python train.py --router_score="softmax" --n_kv_head=15 --init_std_qkv=0.0186 --weight_decay=0.14 --batch_tokens=32768 --seq_len=512
Below are experts of layer 3 (counted from 0) of a mixture-of-experts language model. Rows are named router (the router's row for the expert), down (a neuron's output weights, with its number) and show model dimensions 0-79. Each number is 128 + 32 x the weight over its row's rms, rounded and kept within 0 to 255.
Before each expert's rows: "raises" lists some tokens whose logits its average output raises strongly, later layers aside. This comes from a sample of Wikipedia text that the model never trained on.

# expert 1
raises: "ributed", "imated", "ately"
router [142  92 170 103 114 143 117 156  92 108  80 183 135 135 126 121 118 101  38 172 160 116 129  91 147 187 131 123  84 114 156 101 125 137 111 171 110  93 198 133 133 120 105 187 174 138  96  84 150  86  68 154 154 117 131  60 162 134  87 140 178 192 144 108  80 106 105 168 118 100 125 120 124 103 101  96  87 173 117 153]
down0 [121 113 106 168 162 148 128 146 182 158 149  74 137 102 120 116 160 129 102 122 110 141 141  70 146 131 108 121 141 121 167 122 127 156  68 163 141 153  47 139  96 110 223  40 147 140 157 142  90 108 128 114 122 145 113 162 124  95 167 214  65 140 135 134 103 109  78 108 100  92 119 109 121 115  93 119 126 113 122 116]
down1 [121 135 123 119 123 110  96 177 126 148 111 164 172 159 180  97 121  81 164 180 127  74 126  91 158  93 148 113 112 148 126 104 142 118  75 157  95 105  68 142 139 134 128  93 163 151  94 120 182 127  88 131 129 146 144 235 178 143  97 178 123 126 134 156  90 180 131 123 132 177 119 137 167 135 142 151  56 152  93 151]
down2 [174 122 174 111 137 118 118 127  94 152 129 108 127 146 117  89 159 178  97 136 115 141 134 127  83 142  98 104 108  98 121 107 151 113 145 172  99 107 117 122 147 192 176  96 113  95 117 105 101 156 121 117 111 158  99 153  75  45 174 157 101 168  73 101 134 111  89 152 153 101 115 124 120 119 110 144 143 119 164 128]
down3 [101 117 130 155 117 111 107 163 167 150 114 128 134 158 145 150 112 125 152 133  96 164  97 159 109 146  70 123 133 195  86 121 144 118 148 133  74 186  96 149 152 141  79  92 133 168  79 124 189 128 165 129  90  72 150 162 141 140  83 111 128 180  80 106  75 136  90 126 110 157 139 134 143 119 136 141 128 134 155 172]
down4 [114  94 114 125 110 151 123 161 114 135 100 182 123 148  89 169 129 113 160 181 173 175 122 134 127 136  76  86 135 114  93 128 116 137 133 170 179 132 188 132 183 150 153 166 117  87 130 159 117 122 123 136 147 125 162 140 124 149 161 102 133 129 120 146 177 152  65 164 163 135 119 128 125 109 167  87 138 122  51  65]
down5 [136 136 108 192 155 128  80 128 126 129 212 116  91 220  93 140 154  80 113 160 159 174 136 152  70 122 128  84 154 123 130  96 169 146  89 180 160 129 171 143 138 120 142 123  90 116 153 135 119 176  82  94 140 148 129 148 105  85 203 133  91  68 173 145 159 132 112 144 164 144 141 121 122  83  85 114  75 162 100 116]
down6 [125 112 123  92 100  75 154 124 103  69 151 130 134 142 103 117 135 116 138 144  73 117 122 146 151 156  87 146 127  79 139 168 133 118  89 126 165 136 185 131 120 187 128 148 104  84 118 131 126  99 124 116 172 101 127 131 114 107 124 123  88 115  91 187 127 147 156 138  90 188 129 137 114 113 110 151 167 145 127 102]
down7 [ 95  97 124 163  88 120 123 156 159 130  80 115 192 117 146  67 121 150 113 128 117 113  92 182 121 166 137 176 166 158  89 137 124 123 144 143 105 137  97 171  86 100 100 123 162 171 130 121 125 116 141 124 108  23 150 109 113 200 105 179 131 162  77 120 112 123  69 110 105 109 128 132 131 122 137 139 146  98 180 109]
down8 [113  97 108  96 152 153 166 138 163 163 156 180 123 117  99 171 105 113 166 133 147 160  90  90 184 108 146 150 132 126 103 108 115 151 118 123 118 118 145 129 128  92  87 150 123 163 134 125 126 100 135 142  69 140 184 154 178 177 109 185 139  41 186 155 135 133 146 144 142 162 134 160 151 130 131 115  89 126 143  62]
down9 [135 127  71 128 109 128 129 106  94 104 194 146 173 136  80 141 103 119  96 124 180  83 159 102 159 133 107  91 130 163 137 123 136 159 160 142 127  98 178 107 153 152  99 106 154 179 132 122 158 129 105 188 110 103 151 179 113 104  90  95 130 122 152 129 105 112 153 107  58  74 118 146 158 106 126 113  96 105  89 125]
down10 [103 122 119 148  75  78 168 190 175 143 147 142 129  85 151 116  93 177 179 155 107 163 120 151  81 123  98 137 179 167  98 114 158 111 186  85 102 184  97 122 120 151  79  91 126 116  84  97  56 139 154 117 117  39 168 119 134 175 159 123 154 115  96 102 194 123 134 137 146 158 129 165 128 144 122 132 126 110 200 124]
down11 [131  42 143  97  63 110 133  98 127 135 144 113  81 112 108 172  90 224 114 159  91 152 112 131 151 102 142 100 137 121  77  69 148 144 129 134  90 112 173 125 180 106 141 193 126  58 105 149  89 166  96 122 100 121 162 173 141 131 159 171 138 124 115 158 105 112 113 142 152 142 142 170 161  81 164 145 103 100 149  95]
down12 [129 129 110  51 167 111 164 127 135 177 117 144 129 139  89  91 148 122 140 130 118 146 128 194 109 118 163 162 153 150 160 136 126 103 134 145 144 109 141 148 129 129 189  69  79  75 133  97 157 164 132 162 116 107 118 134 136 100 157 140 121  34 115 133 125 149 104 118 123 147 118 117 168 125 132 102 200 115 168  88]
down13 [119 126  97 191 162 113 176 143 154 120  88  83 111 150 137 172 146 111  80  73 171 151 116  75 165  78 104 106 127 109 106 108 132 128 119 138 171 164 154 154 172 135 176 154  90  97 190 116 168 166 112 151 129 116 148 177 165 138 148 174  89 113 157 140 139 129 113 190 125 108 128 113 117 164  69 140 129 137 143  77]
down14 [124  94  79 122 103  98 156 115 141  73  78  56 110 148 112 149  99 156  95 103 142 162 146 162 150 138  90  97  99  85  59  98 123  78 170  97 116 164  96 149 152 132 165 176 135 139  85 202  77 187 134 141  98 151 140 138 134 106 129 160 106 154 161 135 116 143  66 159 116 158 166 127 102 123  81 183 180 105 138 147]
down15 [126 114 139  77 134 136 107 139 124  65  80  81 172  98 167 120 139 118  86 125 120 157 106 157 138  98 126 134 147 153 144  99 152 108  95 152 183 130 131 142  90 162 124  62 109  89 156  90 149 175 135 136 168 119 130 160 153 131 149  85 110  99 127 157  96 113  79 107 110 106 132 122 143 133 147 178 173 150 108 103]
down16 [137  21 120 125  95  93 179 146 102  90  85 127 103 132 143 106 138 139 140 142  86 119 112 135 155 164 145  60 144  87 107 122 133 161 140 100  94  93 171 134 103 137 118 104 154 102 114  98 134 179 192 154 134 177 110 174 127 180 189 146 131 126 158 164 163 103 121 132  83 176 107 122  90 114  66 123 161 112  67 138]
down17 [118 145 125 122 150 108 109 164 122 102  99 145 136 129 163 120 137  98 180 179 145 137 147 176 124 110 138  78  94 114 171 203 152 132 157 146 114 181 140 123  67  97 105  95  73  76 137 215 113 145 189 136 112 157 156 130 160 122 121 150 134 104 132 171 159 175 140 101 144 168 123 123 109 107 108 150 142 160  42 128]
down18 [135  72 130 161 151 157 112  54 190 176  93  88 159 134 124  99 139  99 114  97 120 141 137  68 141  66 157 171 170 103 137 151 139 148 109 167 141 121  67 147 113 106 139 109  93 204 149 120 185  77 121 149 199 115 140 127 123 121 111 116  98 123 115  99 134 120  77 139 103  73 146 128 125 133  90 159 127  98  75  88]
down19 [100 172 157  67 125 185 114 155 118 144 158 106 118 126  86 112 135 131 147 174 140 164 200 178 105 178 139  59 126 133 150 137 125 130 103 109 130 181 167  99 124 132 109 110 102  85 128 142 119 174 129  89 143 171 102  68  73 130 131 110 148 110 167 151 157  77 121 148 152 108 128 144  99 105  65 104 131 111 116 124]
down20 [ 81  79 123 106  99 123 132 104  76 168 157 164 138 140  89 101 126 190  88 145 125 144 131 150 128 125 166 146 155 148  89  94 155 157 148 101  71 161  47 130 169 104 132 158 176  87 133 147  83 159 158  89 128 105 135 163 174 121 128 152 121  98  94 123 162 121  35 183 128  87 149 138 103 134 144 145 123  93 120  86]
down21 [115 144 198 101 108  82 124 133 128 139 149  75 121 202 131 115 154  92 134 122 134 142 123  88 165 138  95  77 164 154 183 143 161 136  72 150 113 145 180 149 187 174 148 200  81 101 115 139 118 158 137 112 111 141 137 180  72 150 125 118 103 103  86 112 145 154 134  80 123 187 121 112 103 108 129  94 142 167 138 158]
down22 [108 118 112 104  82 129  85 150 143 134 193 135 145 131 109 130 115 159 162 175  64 194 125 160  80 111 100  42 126 103  92 121 168 144  68 127 110 122 125 157 140 129 131 143 166 109  79 112  44 177 109  90 139 156 126 129  98 156 163 159 144 137 125 158 163 130 125 122 138 199  79 123 130 132 123 121  78 137 179  96]
down23 [128 155 163 127  91 105 131 161  86 138 130 227 162 145 132 113  99 176 125 148 140 106 108 129  64 106 133 136 122 176  52 129 142 180 124 142 121 107  79 120  93 184 113 186 128 187 107 150 149  99 194 119 155  95 130  84 181 180 112  91 158 119  93 151 146 123 156 124 194  56 146 121 160 176 154 112 125 121 160 117]
down24 [137 100 126 115 106  64 199 134 147  87 147  95 164  70 108 123 119 144 155 142 128 145  95 172 119 132  91 174 202 153  95 125 149 122 171 136 150 159 137 112 114 149  83  75  87 143  95 106  39 116 171 118 121  61 138 148 132 179 155 160 127 131 109 129 193 150 113  69 145 160 153 132 147 127 172  95 135 108 206  97]
down25 [135 108 120 100 129  80 195 127  72  62 116 107 146  58  73 115 148  83 120 129 111 120  99 161 163  93 149 191 102 111 142 120 120  78 135 111 176 150  90 119  81 154 132 117  10  85 161  84  90 105 212 109 106 125 119 150  97 134 191 132  81  83 119 158 152  95 131 100 105 182  74 127 114 139 192 134 140 151 171 105]
down26 [121 122 164 133 123 123 190 128 153 100 107  86  58 125  97 159 100 190  89  49 128 131 143 144 100 143  83 143 153 131 104  87 129 141 129 159  96 187 153 124 133 170  97 117 132  90 107 117 110 144  84 158 122 129 162 124 182 102 173 112 131 102 185 148 103 122 145 170 111 106 104 166 114  92  99 164 116 104 180 133]
down27 [143 100 156 106  97  88 125 156 120 137 131 156 140 151  88 110 148 102 162 187 134 134 125 157 110 112 107  58 127 130 122 143 167 107 139 104 120  96 141 144 149 137 129 104 129 131 122  52  91 196 143  62 115 157 108 159  71 108 186 119 186  74 163 117 185  94 123 151 109 221 118 117 169 106  74 116 136 127  89 127]

# expert 10
raises: "?", "–20", "”", "("
router [106 117 179 123 128  75 102 155 117 166 107 137 105 114 143  81 124 105 128  85 116 120 151 110  87 116 182 104 134 129 151 152  72 183 103 128  96 116 118 117 154 134 108  94 112 127  71  77 165  79 170 155 139 132 102 174 139 125  74 182 109  90  93 140 134 153  68 141 126  93  52 113 133  83  89 105  88 147 120 156]
down0 [135 120 172 142 126  83  91 113 163 129 134 155 178 108 136 118 164 154 133 138 196 186 148 151 115 208  87 147 116 103 107 130 151  84 158 137  94 147 112 105 142 115 121 182 151 147 172 235 146 142 118 139 131 148 129 127 113  90 101 147  86 114 129 150 128  84  97 172 137  96 132 102  41 150 115 142 128 113 131 151]
down1 [113 133 173  70 149 144 148  83 122  93 106 127 103 179  72  47 104  81 154 119 123 145 164  86 129 213 119  69 106 101 177 151 166  75 137 177 151 127 136 124 138 184 162 149 188 134 128 139 145 141 151 138 138 131 123  92 158 128 105 110 122 166  85 147  96  79 149  97 106 115 121 109 116 141 141 152 125 197  48 184]
down2 [140  48  21 105 116 119 169 186 106  91  60 145 131 148 160 120 125 137 118 120 121 155 125  90 140  95 121 163 173  79 143 116 120 141  99 173 163 137 153 139 140 104 100  92 116 167 121 146 134 138 163  95 139 106 111 137 195  64 113 127 166 157 155 159 133 139  96 121 101 106 164 146  85 107 179  71 127 132 147  86]
down3 [128 131 133 143 124 146  88 151  44 118 161 151 113 131 164 124 123 105 146 107 166 124 142  66 133 147  87 120 115 119 132 133  95 129 100  78 116 152 132 133 145 104 147  83 159 141 132 143 132 121 153 169  98 104 145 120  79 172  97 118 124 148 155 142 137 134  72 181  58  92  51 148 111 146 125 112  83 121  95 166]
down4 [143 120 163 137 127 161 101 161  82 122 184 190 119 135 147  89 117  47 153  94 125  94 160  86 155 110 134  76 171 159 133  91 152 163  45 175 134 119 185 124 140 156 138 114 158 198 193 172 166 180 153  97 104 103 128 102 119  73 126 156 149 131 131 132 175  56 134 127  65 142 131 140 117 165 133 164  83  54  65 132]
down5 [139 113 150  90 130 122 104 140  77 136  89  99 143 130  99 113 130 168 118 169  81 120 150 189 154 185 111  88 172 137 122 127  83  66 129 166 191 162 160  86 121 149  53 183 147  79  49 118 142 105 143  94 173 140 108 161 118 177 187 163  95 190 167 107  86 151 131 126 189 139  84 108 137 134 140 116 134  75  79 115]
down6 [123 107 106 124 172 103 133  56 122  38 118  94 129  76 161 192 136 119 129  99  64 111 118  74 173 149 103 128 130 127 101 132 101 119 136 148 111 103 132 139 131 138 150 172 173  89 172 163  46 160 130 156 171 116 125 163 174 197 118 139 154 158 125 173 105 121 127 144 141 162 205 107 109 149 183 144 114 210  81 141]
down7 [144 141 148 119 115 178 174 148 161 104 103 158 103 140 152 162 116 139 106 101 115 144 138 115 135 100 135 100  91  92 157 123 153 140 183 152 100 134  91 107 174 180 131 154 120 170 148 118  95 158 189 160  61 126 132 178 112 186 164  94  89  80 153  93 104 116 119 106 170 173 117 127 114 113 165 141 168 106  95 124]
down8 [113 133 110 136 150 116 145 120 131 174 162 170 166 151 109  41 144 120 172 150 149 173 114 138 119 126  61 136  74 123  94 116 151 142 126 135 126  90 112 116 125  50 142 119 159 102 146 143  87 138  96  81 175 152 122 179 162 205 100  79 190 165 192  97 131 126 102 101  96 104 162 143 126 168  84 121 116 151 178 106]
down9 [119  88 125 104 148 168 117 174  85 102 110 123 156 146 122 146 125 149 147  72 116 108 119 109 138  68 129 191 153  85 171 158 105 194  93 153 136  61 136 127 158 153 139 111 112 104 107  53 127 126 118  99 182 124 137 147 170 113 126 101 127  86 110 112 176 127 147 157 109  76 132 130 140 120 115 109 174 102 157 130]
down10 [115 140 121  89  83 162  57 118 149 101  78 137  65  76 136 115 141 144 129 106 131 137  93 154 167 206 108 135 146 161  92 174 101 108  81 112 150 126 146 127 152  76  95 154 170 155  73 112 159  86  76 100 115 143 123  94 118 126 117  99 149  81 177 160 169 124  58  88 133 133 146 124  93 154 102 117 107 169  58  96]
down11 [125 149 135  75 138 162  46 133  77 156 106 113  97 102  96 167 125 111 142 127 133 180 123  59 162 161 125 139  60 168 173 125 139 173 121  69 147 111 139 160  71 113 128 121 121 168 158 117 171 202  74 153 109 149 139 152 101 141  97 141 141 131 140 224 122 107 128 196 132  91 140 131  72 124 116 163  82 151 160  89]
down12 [104 125 139  70 142 159 166  96  86 106  80  99  73 173 122 209 122 168 144 108 169 122 100 162 119 172  87 122 180 145 146 154  97 176 130 134 162 124 176 140 118  84 149 101 122 136 162 144 132  78  82 172 122 108 124 115 101 161  98 141 192 145 147  76 166  87 144  99 160 192 118 130 152 106 115 105 121 184 117  92]
down13 [125  80  52  74  72 127 107 134  64 154 183 114 149  73  83 137 111 167 141 128 132  76 101 156 106 201 116  95 113 188 171  53 189  83 123 175 139 103 165 129 110 124 137 158 124 136 111 173 106  59 112 137 141 117 117 130 105 139 135 105 191 156 158 115 114 126 139 110  70 136 166 126 161 120 128 116 146  92 101  78]
down14 [112 204 211 111 146 140 127 164 122  91 166  95 165  45 166 141 128 105 143  80 103  67 136 117 139 186 161  93 135 140 114 133 105 103 101 146 101 141 145 143 165 120  81  83 138 145 111 118 170 154 106  76 170 101 112 149  71 173  80 159 191 137 121 146  87  85  69 139  36 125 131 132 173  92 133 137  84 105 109 110]
down15 [ 94 153 148  98 126 125  93  60 121 131 164 160 114  88  86  92 132 153 117 178 191  56 105 186 132 131 155 107 142 150 144 126 104 185 103 150 134 138 135 128 131 113 149 122 143 135 126 124 114 121 140 107  70  97 131 126 112 159 125  51 133 123 119  92 117 115  81  93 131 123 100 108 137  98 142 150 162  93 149  54]
down16 [100 147 205 115 124 139  99 138  88  85 122 123  99 125 141  76 106 159 121 113  81 157 138 160 171 138 108  88  67 126  78 138 116 123 157 130 128 152  91 108 126 130 147 102 211 131 121 160 138 118 140 139 113 109 126 133 163 167  95 157  65 136 123  82 184 142 118 134 206 164 122 139 144  76  97 114 177 187  96 102]
down17 [142  82 101 157 117 117 129 164 149 160  87 145 146 119 166 167 122 119 112 124 132 130 145  84 151  89 114  98 144 125  93 147 161  59 217 138 123 173  84 138 201  62 124 162 148 121 128 187 161 113 155 207 114 149 141 120 136 176 124  87  92 134 184 128 137  78  73 138 130 114 133 127 112 104 126 137 110 198  54 143]
down18 [104 165 150 150 102 109 110 128 148  87 202 161 119  50 137 142 138 130 136 137  72 145 118 128 175  93 132 108 157 110 122  73 190 121 150 112 121 156 121 139  84 146 105 121 153 165 104 178 117 112  81 166 133 104 152 159 168 174 147 112 148 145 188 154  95 113 191 151 189 139 114 132 142 127 125 179 130 137 120 150]
down19 [114 114  97  77  80 179 114 100 153 103 123 157 112 101 123  24 124 112 138 136 151 126 120  93 152 122 160 117 117 147 142 116 175  72 161  76 108 155 134 129 143 133  97 184 139  85 151 112 129  90 107 140 165 119 149 197 159 125 101  91 123 150 133  91  77 159 116 155 148  92 132 106  93 138  96 151 115 145 105 177]
down20 [103 162 115  71  62 144 129  73 173  71 112 129  71  99 169 144 153 139 129 105 117 113 136 114 166 105 142  89 177 158  86 142 102 139  86 100 135 144 116 122 157 147  94 145 170 166 172 132 127 111  90  90  76 152 137 109 150 132 114 160 147 157 140  53  97  87 159 133 162 207 113 146 117 128 141 190 124 144 143 183]
down21 [118 158 113 136 149  71 138  90 116  91 122 175 120 169  88 131 126 135  93  76 130 132 141 151 181 156  70 121 146 198 141 117 128 162 128 164 171  99  75 126 110 108 113 171  99  77 120 180 150 125 166  79 120 110 142 161 114 142  93  90 151 129 100 131 130 123  83  90  88 132 163 117 153 125 110 173 123 137  80 162]
down22 [167 128 105 102  97 112 132 147 194 110 123 120 220  96  98 139 128 134 147  89  96  83 144 103 177 142 117 127 159 132  84 122 138 104 118 125 154 124 124 119 140  98 125  98 118 107 136 112  93 192 140 126 100 123 130 186 100 172 106 141 100 145  79 131 147 107  90  34  84 185 169 129 135 139 135  85 143 143 114 145]
down23 [130 145 107  98 103 131 120 131 140 162 132 195 128  72 160 135 114 130 156 177 145 199 124  97 123 141 107  99 101 137 142 130 158 134 109  82 167 142 216 130 134 117  80 130 118 133 177 161 114 144  83 142 140 110 154 152 183 126 108 105 161 126 146 136 163 144 134 128  53 155 178 131 118 161 151 138  96 176 118 125]
down24 [ 94  88 100 187 114 127 155 152  92 167 140 157  65 189  47  97 144  85 131 118  45 167 116  83 179 151 148 136 134 115 112  93 147 112 161 112  92 143  71  86 152 144 144 179  92 114 114 157 167 150 137 206 107 128 161 160 157 131 126 169 134 122 134 163  78 149  96  81 111 122 160 109  78  79  66 198 119 156 154 121]
down25 [153 103 182 129 136 141 167 138 100 149 146 127 146 184  79 126 128 104 123 139 151 108 119  48 121 117 194 172 166  93 174 102 109 159 132  98 170 110 201 116 133 112 122  93 145  73 120  43  75 128 128 135 107 127 121 115  89 123  99  94 124 152  97  81 211 129  79 128  81  81 109 122 101 139 103 109 113 143 145  90]
down26 [141 166  74  70 139 110  86 139 118 121 140 101 110 118  80 182 128  97 150 106 132 109 123 134 143 103 136 152 187 141  53 184 132 169 150 147 101 102 125 142 210 178 158 108 145 148 134 126 116 194 104 123 140 112 124  98 191  28 118  89  69 186 131 111 129 100 145 146 161 120  66 125 113 147 191 133 140  72  61 137]
down27 [110 138  99 143  97  99 117 111  54  95  64 123 183 145 120 133 129  97  78 133 153 184 114 135 197 134  85 119 126 170  79  93  91  78 157 111  99 115 122 136 168 164 129 218 176  57 137 126 176 132  95 215  92  72 135 166 162 185 174  79 114 153 172 143 118  98 141 145 178 156 102 133 151 140  92 132 134 136  91 117]

# expert 13
raises: "s)", ").", "°W", ")", "\".", "s\""
router [120 120 165 106  91  98  84 127 107 124 137 140 181 154 125 122 134 162 120 142 136 126 126  68 141 158  91 147 169 154 166  97 153 165 113 124 104 124 208 122 176 157 190 187 121 134 103 144 110 128  66 144 200 157 150 159 130 151 203 138 138 157 153 190 124 142 179 105 135 124  96 103  96 100 154 109  93 137  82 117]
down0 [160 176 157 163 163 125 156 109 142 179 146 166 135  76 129  99 148 131 126 105 124 110 117 190 121 146 136 161 119 170 119 106 126 134 121 171 157  62 102 146  78 125 113  82 123 177 180 148 139  97  79  82 141  77 129  85 106  86 119 148 155 113  96 200 114 112 163 171  92 115 126 118 170 124  70 120 171 144 161 131]
down1 [135 117 139 160 136  98 117 138 118 156 128 154 115  66 168 178 109 149 189 113  64 107 154 121 157  77 182 138 112 103 132  86 153 197 149 100 121  85 141 125 173 168 129 115 176 132 114 124  82 161 144 135  72 140 155 160 138 145 153  99 128 153 188 130 176 111 168 201 165 138  83 146  71 143 133 196 148  96 172 117]
down2 [110 105 117 149 162  72 132 140  81 136 149 136 100 125 108 122 161 175 206 153  64 149 156 128 145  95 135 141 124 151 135  93 126 161 116 174 102 149 161 104 102 188 137 108  87 162 133 165 151 131 117 120 121 110 155 197 177 106  84  84 134 126 126 178 159 100 143  93 141 148 117 126 161  99 113  69  89 125 123 149]
down3 [135 143  96 115 151 171 110 118 176 100 123 120  72 150 113 131 122 119 150 136  85 125 132  75 146 128 191 160  84 183  84  62 112 145 143 123 141 147 114 116 171  86 144 193 123 128 167 186 111 126 125 153 114 147 127  71 125 162 105 129 116 115  91 150 121 194  91 136  96 124 135 138  82 107  49 145 171 117  72  96]
down4 [132 158 163 168 156 111 105 110 135 127 127 161 123 133 140 200 131 162 125  93  64 111 119 140 207 147 166  64  56 199 141  72 171 156 152 128 110 132 157 149  79 186 125 113 209 157 112 152 105 112 108 124  86 100 134 106 146 111 149  60 113 116 149 152 127  86 126 126  90 164  99 115 170  95 139 158 154 163 115 113]
down5 [116 161 121 103 107 117 135 128 118  85 103 153  56 138 149 170 132  88 153 122 152 116 104 135 110  84 120 135 117 173 121 112 182 143 135 166  82 154 101 107 123 147 106  91 102 155  96 123 104  88 186 138 121 117 140 147 229 146 135  97 121 136  82 170 157 131 193 128 134 134 133 137 108 157  70 143 136 121 147 106]
down6 [107 159  86  98 109 164 133 163 150 146 108 135 103 141 170 171  90 178 146 127 111 120 154 123 106 140 113  66 132 181 124 105 129 101 135  67 135  81 156 103 150 124 108  91 179 108  66  91 122  68 148 163 114 159 140 125 140 171  90  94 113 141 148 152 110 112 130 145  89 110 141 155 101 129 198 105  81 119 148 130]
down7 [124 152  80 154 155 125 204 149 142 110 151  72 184  76 153 134 130 183 158 110  78 133 113 136 116  62 109 107 126 151 133  98 169 156 162  98 175  86 174 149  97 214 116  91 171 104 113 128  82 140 101 116 104 100 141 165 154 124 176 149 127 197 117 159 142  97 124 155 102 138 132 121 154 160 119 128 172 144 152 128]
down8 [115 137 129 130 139 115 135 148 130 141 118 189  36 105 150 133 140 118 129 143 173 110 122 149  94 115 100 101 121 115 170  93 155 139 170 128 226 163 137 115 181 144 135 113 118 217 142  80 109 115 130 153 158 146 147 179 135 148 177 141 133 134 148  88 126 158 111 156  95 121 138 132 109 147 127 133 152 133 136 154]
down9 [117 135 131 144 111  57 129 150 121 147 177 121 118 100 227  91  88 178 117 113  77 152 143 211 130  92 118 138 100 136  93 102 183 135 155 126 125 138  95  96 150 121 120  63 146 154  41 103 140  76 170  85 114  84 146 124 143 173 132 176 128 130 129 131 130 141 193  91 206 137 103 139 154 103  75 106  83 110 120 128]
down10 [121 104 118 204 145  77 116 117 145 118 138  90 134 110 178 138 144 170 161 148  49 153 145 184 131 119 145  76 149 117 152 114 175 151 120 179 165 128 174 125 156 177 136 100 123 100  94 139  53 104 185 100 126 171 131 129 195 164 121  98 104 155 146 115 166 185 130 119  89 129 125 134 118  81 138 108 167 110 152 163]
down11 [128  91  58 165 116 161 186 156  97 122  85  73 106 155 143 159 138 146 127 128 102  81  92 139 101  78 137 128 125 132 163 110 145 201 136  39 133 174 134 157 162 132 141 176 131 171 169 102 162 188 176 118  47 139 120 143 194 101 134 156  48 116 128 137 100 129 136 138 122 148 116 117 131 146 102 147 125 140 133 108]
down12 [100  79 155 168 143  99 132 161 150 153 119 163 145 138 169 145  89 117 152 134  60 154 142  75 160 108 160 125 133 102 105  97  89  66 143 121 169 110 169 139 127  70  73 110 148 111  86 109 145 125 134  93 149 113 169 154 157 142 108 116 181 105 101 157  77 116 178 113 134  80 183 141 129 107 160 162  82  87  85 173]
down13 [137 137 107 133 111 154 182 139 148 153  49 113 118 132 113 126 135 186  93 101 114  82 103 112 164 116 129  35 130 114 161  66  90 132 103 142 170 104 125 143 156 123 101 163 102 106 126 125 120 125  88 127 143  91 152 119 131 175 165 162 134 133  47 116 105  77  88 156  94 132 161 138 159 103 153 165 213 100 150 166]
down14 [114 120 131 151 114 141 129 140  72 136 186 165  69 142 218 154 120 101 199 140  95 123 126 113 103 115 124  63 141 180 176 105 144 150 141 153 156 110 183 100 170 169 107  89 150  76 158 103 107 108 132 169  87 137 165 148 243 145 108 117 161 165  89 132 121 115 117 146 128 149  98 135 126 122 127 116  76 107 136  95]
down15 [139 139 143 104  94 101 196 137 129 153 148 138 165  83 137 111 142 116 125  94 109 114 110 170  76 119  19 154 141 150 126  77 172 116 151 130 158  77 166 128 125 165 139 102 155 143  84 154  88  96  94 179  96  97 141 121  50 128 166 146 100 151 123 197 144  71 107 132 142 106 108 135 109 137 134  86  94  83 136  99]
down16 [112 129 159 174  93 188 140 181 124 206 147 151 106 141 158 134  92 113 148 166  78 115 156 141  97 106 177 120  16 166 128 133 163 148 131  89 105 158 131 114 163 127 118 170 187 106 127 143 114  71 108 131 131 151 142 126 182 103 102 133 159 140 129 155 140  88 148 161 131 118  90 145 142 105  81  95 112 157  76 152]
down17 [126 127 148 136 109  64  81 116 111  72 107 109 144 173 138 127 120 141 137 190 150  82 115 163 192 163 132  83 111 143 126 171  61  95 111 145 130 130 141 121 185 133 110 114 164  97  72 142 195 161 146 180 186 129 126 101 149 175  95 116  75 110 147 134  63 128  93 125  76 183 170 125  95  51 139 117 126 133 135  96]
down18 [128 131 165 140 138  98 203 152 168 141 123 128 151 119 127 169 145 163 150 156 129 126 131 146 130 149 126 163 143 170 180 130 132 125 125 173 180  87  94 149 144  89 118 135 153 100 103 135 123  73  58 177 112 122 140 120  79 121 110  75 147 144 149 133 195 121 137 144 120 120  97 113 136 144 151 134 106 112  76 143]
down19 [146 137 146  70 163 135 118 129 171 133 112  61 156 147  83 127 169 138 126  73  76 129 115 137 160 101 123 163  81 164 159  80  81 179  99 160 104  86 202 170 140 177 179 113 121 106 151 116 115 156 123 154 128 127  96 120 102 138  90  94 140 104  86 179 197 107 160 103 132 126 116 109 132 114 177  65 146 135 141 143]
down20 [165 144 128  86 198 117 107 123 168  86 112  65 113 121 136 104 183 133 122  88  52 130 108  91 156 129  66 168 153 144 164 100 119 150 102 143 124  93 179 159  86 136 139  86 140 136 140 180 143 113 142 141 137 151 107 164 118 140  90 100 172  98 135 121 157 147 102 101 117 127  99  91 161 118 197  57 104 165 125 131]
down21 [131 135 114 206 135 143  82 181 101 157 152 175 107  92 186 146 124 122 178 143  79  89 118  85 139  85 144 109  62 133  94  80 147 216 128 152 141 115  86 107  71  82 144 101 163 185  97 139 142 117 118  72 151 108 131 159 128 128 114 130 134 123 112 183 180 185 176 149 218 130 133 150 127 138  53 147  83  95  99 157]
down22 [ 95  76 190 181 124 139 121 164  91 177 124 163  81 127 185 196 131 157 158 128  68  94 103 148 113  89 206 116  39 171 133 138 155 163  88 114 114 189 112 159 127 163 150 131 155 164 121 142  67  91 119 129 131 103 144 157 158  42  80 103 156 111 159 217 130  82 121 130 103 126  80 127 135 109 134 163  64 120 131 145]
down23 [102 191 100 160 109  85 138  98 110  77 156 174 169  94 157 116 108 173 165  66  58  97 167 137 126 118 144  98 128 134 101  83 161 111 161  92 168 138 161 129 114 122  68  72  97  90 109 138 147 100 163 147  58 171 159 129 183 156 165 137 108 125 129 108  87 116 130 155  92  99 144 146 133 141 182 102  94 130 140 128]
down24 [109 166 136 167 133 145  99 173 128 179 119 148 102 125 141 133 130  87 164 117 134  79 131 143  90 137 140  81 118 138 159  63 121 202 105 209 147 102 130 108 104 147 129 148 120 189  76  78 150 136  85 117 186 110 150 193 160 138  89 174  76 104  76  69 122 173 167 149 115 145  93 128 100 128 138 118 144 110 128 119]
down25 [125 117  89 169 158  45 150 104 147 102 127 123 136 140 132 123 124 100 176  88  63 136 114 150 141  88 114 131 125 118 146 101 148 121 118 120 185 112 168 124 143 144 108 126 181  98 161 177 111 111 157  97  55 123 142  88 161 158 162 127 133 173 124 122 180 145  94 109 114 167 102 139 119 141 157 110 162 202 161 164]
down26 [150 128 121 139  93 146 143 120 114 129 183 208 130 131 125 168 116  97 167 128  60 113 150  90 102 136 153 136  64 135  93 112 174 138 127 133 136 156 110 147 155 158  89 183 125 160  86 166 180 121 161 134 121 130 126 130 186  90  66 130 101 156 103 123 122 143 131 209 138 118 139 125  99 111  93 153  76 130  68 140]
down27 [104 103 154  96 134 103 133 119 106 157 108 157 130 151 136 164 132 172 105 134  79 116 122 119  67  97 100  76  41 186  85 111 111 172 133 195 177 113 118 139 133  94 141 130 146 160 113  80 240 154  84 108 119 106 132 149 113  83  85 130 101 126 109  87  77 125 136 166 166 110 177 136 142 108  80 140 118  97 119  81]